config = dict(
    d_shared_expert=0,
    router_score='softmax',
    routed_scale=1.0,
    n_kv_head=2,
    norm_place='pre',
    qk_norm=True,
    parallel_block=False,
    init_std_o=0.0192,
    beta1=0.93,
    schedule='wsd',
    decay_fraction=0.791,
    batch_tokens=131072,
    doc_mask=True,
)
Below are experts of layer 4 (counted from 0) of a mixture-of-experts language model. Rows are named router (the router's row for the expert), gate (a neuron's input weights, with its number), up (a neuron's input weights, with its number), down (a neuron's output weights, with its number) and show model dimensions 0-79. Each number is 128 + 24 x the weight over its row's rms, rounded and kept within 0 to 255.
After each expert's rows: a language model's description of what the expert responds to. This comes from a sample of Wikipedia text that the model never trained on.

# expert 3
router [106 132 114 154 142  99 112 169 131 185 139  96 113 146 107 119 113 142 122 128  88 131 123 153 137 139 118 150 123 110 101 102  87 109 107 141 103 151 131 101 104  96 104 136 123  99 162 105 116 161 156 131 119 126 121 149 105  73 121 143 150 104 111 135 111 106 106 106 122 166 126 135 126 120 136  86 156 132 106 121]
gate0 [151 121 137 117 104 140 144 137 112 164 166 168 124 113 111 148 122 134 116 122 146 149 159 157 109 117 136 103 106 135 141 133 131 146 117 147 119  96 110 113 117 121 158 114 140 169 105  81 143 127  78 129 108 142 102 142 122 148 120 100 121  91 127 130 122 120 163 172  75 164 117 151 148 164 138 138  72 142 132 120]
up0 [161 101  76 100 155 105  95 113 118 142  89  69  88 150 142 115 111 133 188  97 150 172 123 146 122 112 120 121 137 126 163  83 143 117 157 136 117 155 174 168 121 119  90 140 183 131 123 159 142  99 134 109 115 162 172 127 174  89 104 126  82 123 114 163 131 164 181 145 141 126 112 111 106  74 144  92 130 125 126 131]
down0 [143 144 127 131 152 148 167 152 117 149  98 115 105 122 117 149 135 114 132 125 157 141 147  68 120 100 111 140 121 171 118 104 198 174 137 113 160  91 115 129 117  95 162 127 138 136 136 160 142 103 135 151 142 113 127 131 144 144 160 149  90 120  98 157 162 108 110 115 117 157 126 141 134 172  94 114 106 127 138 143]
Infobox values and units. Colons after infobox field names, plus units, degree/minute marks, dashes in scores and table pipes, such as Density:, km, °.

# expert 31
router [129 122 121 125 111  96 153 127 136 163 159 108  87 100 167 118 117 182 128 119 105 125 107 116 166 158  97 160 143 121 121  91  99 153 125 152 108  85 159 144 136 108  88 117 135 108 161  85 101 160 114 157 159 114 123 159  96 126 115 126  93 178 103  92 117 109 110 119 130 170 141 122 103 122 193  92 105 101 131 153]
gate0 [158  67  60 129  90  90 182 167 134 138 142 134 142 107 175  63  94 126 138 154  78 140 151  96 142 122 125 152 149  98 155  76 121 132 118 123 121 102 115 155 138 168  86 134 128 164 121 126 147 140 136 121 121 139 139 114 134 147 118 116 127 107 104 116  91 150 133 143 149 135  93 119 127 185 139 162 127 152 157 146]
up0 [129  88  87 141  89  94 149 162 125 120 145 129 161 108 149  91 116 125 116 125  94 116 133  83 165 130 164 117 117 112 169 104 125 136 146  98  84 122 121 106 147 151  89 132 130 155 127 126 126 163 149 108 126 145 147 125 141 124 133 121 121 128 112 131 112 130 142 152 138 122  86 117 132 143 116 130 140 137 124 140]
down0 [168  92  98 128 112 111 130 118  95 143 110 139 159  77  99 133 110 140 131 152 169 148 126 137 138 115 109 136 147 139  99 137 100 106 103 169  97 159 133 129 146 118 133 122 149 133 127 142 121 134 101 162 145 113 115 140  74 149 130 152 126 129 107 106 143 134 124 143 112 137  88 103 116 151 109 137 127  98 108 140]
Infobox list markup. Line-start hyphens in infobox lists, table pipes and line breaks, coordinate marks ′ ″ °, and taxonomy fields like Phylum, Clade.

# expert 33
router [117  96 129 113 107  73 169 121 113 199 131  94 126 158 156 106 128 163  98 165  95 140 156 106 106  96 116 156 159 108  89 142 162 135 105 125  86 134 136 124 114  83 115 140  78 118 143  94 164 171 141 135  73 145 130 147 119 125 120 113 125 130 109 147 133 123 115 104 111 168 120 148 145 168 131 128 145 124 151 144]
gate0 [150 103 110 126 120 106 102 119 136 115 146  80 137 101 147 138 134 132 170 123  96 151 151  84 157 124 114 103 158 104 143 139 136 126 176 132 126 167 126 128 111 153 105 124 124  76  99 162 132 127 189 162 126  98 150 144 129 140 105 151 139 121 102 171 118 119 124 106 141 152 180 147 120 138 139 137  90 127 174  88]
up0 [159 155 107 120 118 145 108 124 126 134 179 132 130 159 144 137 108 114 171 163 115 107 105 152 146 116 146 129 127 108 101 154 141 148 110 144  77 154 171 136 113 135 133 106 132 101  73 155 133 137 135 106 138 124 106 130 113 143 119 147 119 139 117 137 129  91 117 120 103 114  78 135 119 117 150  87 130 174 134 120]
down0 [139 129 105 105 143 149 141 153 139 151 106 149 145 108 106 102 147 135  90 110 140 106 160 148 110 150 116 136 154 149 163 154 124 134 102 123 155 150 139 136 130 113 155 131  95 126 121 103 158 123 139 102 144 146 172 106 124  93 139 166 111 122 119 117 144 127 150 126 133 124 132 125 172  87 124  90 137 136 178 178]
Line starts, header of. Tokens right after line breaks or headings, such as list dashes, The, In, =, and "of" in stub headers like Species of beetle.

# expert 4
router [121 119 140 119  79  74 124  84 152 105 172 142 112  71 112  96 162 154 133 120 193  94 115 150 131 131 119 150 115 129 169 126  97 150 112  92 163  92  92 113 150 111 108 116 164 140 108 165 121 113 122 120 130 141 102 103 129  95 177 121 102 136 155 161 159 134 103 104  72  90 140 149 101 126 116 130 131  83 141 107]
gate0 [152 162 146 129 111 128 147 118 106 181 143 134 115 114 174 116 157 132 127 110 123 128 153 138 120 107 117 141 137 154 116 116 113 150  93 110 115  98 145 147 151 121 145 138 175 132  64 188 134 149  91 130  94 119 139 121 110 128 131 117  85 131 144  86 119  81 119 141 126 143 132 129 133 131 108 122 100 150 133 139]
up0 [125 135 144 119 129  91 123 147 165 135 153  82 144 150 119 132 124 121 179 138  93 143  99 108 151 163 144 179 126 124 101 109 178 103 132 104 135 123 113 143 105  77  98 106 143 145 123 139 112 136 140 130 137 162 142 157 123 149 121 145 144 184 151 178 152 144 144 139 162 117 128 167 127 119 118 122 145 147 107 101]
down0 [145 101  98  97 157 137 130 117 139 125 119  84 140 103 149 105 108 153 138 113  77 129 118 135 145 134 135 113 128 106 166 134  99 129 137 144  97 157 110 151 126 127 144  64 112 140 131 200  83 100 137  86 117 123 137 105 131  95 118 144 137 145 101 135  98  99 163 109 143 108 122 122 111 123 114 100 154  99 103 135]
Mid-word stem fragments. Short word-initial or middle stem pieces that will take a suffix, such as cl, ass, head, set, pp, gg (Volunteers, processed, cartridge).

# expert 5
router [120  87  88 128 179 104 126 124 111 125 127 157 103 128 133 118  84 137 159 124  94 152 111 141 111 117 169  88 123  76 125 142 143 112 148 128 121  92 109 105 150 126 142 116 143 111 133 120 114 126 146 122 137 169 119 112  96 153 129 131 169 135 106  86  85 104  71  89 114 119 135 141 169 104 140 167 107 137 151 119]
gate0 [143 115 167 101 129  85 153 134 128 148 111 121  88 144 114 139 134 163 104 131 125 117 100 117 150 134 141  95 157 138  80 113 121 116 147 122 124 132  89 119  86 144 115 124  95 109 133 132 174  84 136 124 138 135 141 156 120 174 103 103 138 146  86 109 119 104 107 133 107 103 100 147 127  42  94 111  98 108 131 141]
up0 [138 105 133 140 141 139 162  87 108 115 116 101 124 123 137 131 126 141  97 145 124 158 102 138 125 133 116 119  93 118 138 100 110  97 108 163 100 120 118 134 139 126  92  63 119 124 146 102  99 122 147 112 162 141 139 140  79 181 132 135 143 127 150 106  95 117  90 152 132 133 117 108 174 111  68 143  68  96 136 136]
down0 [118 128 126 138 123 140 141 164 152 147 126 109 133 129 146 157 109 155 135 149 125 145 132 178 156 108 146 198 162 144 126 151 114 124 113 114 147 104 181 156 169 120 143 147 151 120 118 155 116 135 107 143 114  98 167 122 101 115  82 113 132 128 103 122 135 194 132 115 138 114 105 142 125 102 133 131 116 120 137 135]
Opening quotes, odd fragments. Opening quote marks before titles or phrases, braces after ^ or _ in formulas, and non-Latin script bytes or short Romance word starts like di, e.

# expert 17
router [159 126 125 132 105 134 118 119 147 159 172 100  68 136 136 153 107 131 144 135 125 146 109  98 147 162  65 153 167 151 150 145 133 148 146 124  98 151 150 123 151 106 126 123 145  97 142 110  82 121  95 163 136 138 172 156 144 103  87 117  54 160 130 118 109 105 119 136 149 160 129 150  94 149 155  91 125  91 137 109]
gate0 [129 144 104 156 138 133 124 148 136 156 109 100 122 120 118 106 131 130  81  95 118 124 124 125  80 139 107 115 110 128 207 142 135 112 175 108 117  99 135 146  88 123 138  93 134 102 133 107 107 176  87 130 151 136 103 106 148 152 128 106 117 138 116 163 140 133 165 161 131 115 132 119 101 146 100 124 138 171 118 101]
up0 [127 123 101 120  94 113 140 113 135 153 124 151 146 115 141 130 152  94 104 113  90 173 132 134 107 121 114  98 125 111 116 161 151 128 142 147 114 140 152 116 122 140 151 131 138 144 116 131 117 147 129 128 150  87  96 115 128 149 100 145 172 118 166 142 103  87 119  83  99 100 135 140 142 177 170 153  87 111 143 162]
down0 [135 138 140 156 134  89 121  97 126 166 121 160 156 125 141 187 154 171  94 165 131  82 134 116 136  96 135 130 156 162 165 146 141 114 145 137 144 134 171 100 100 147 155 130 142  89 152 121 121 138 110 124 139 115 164 104 140 110 166 187 161 151 119 149 112 115 145 175 119 135 133 121 137 144 106 154 159 122 135 170]
Table rules, taxonomy lines. Dashes in markdown table divider rows and list-item dashes or line breaks in taxobox fields, such as Clade, Order, Class, Phylum.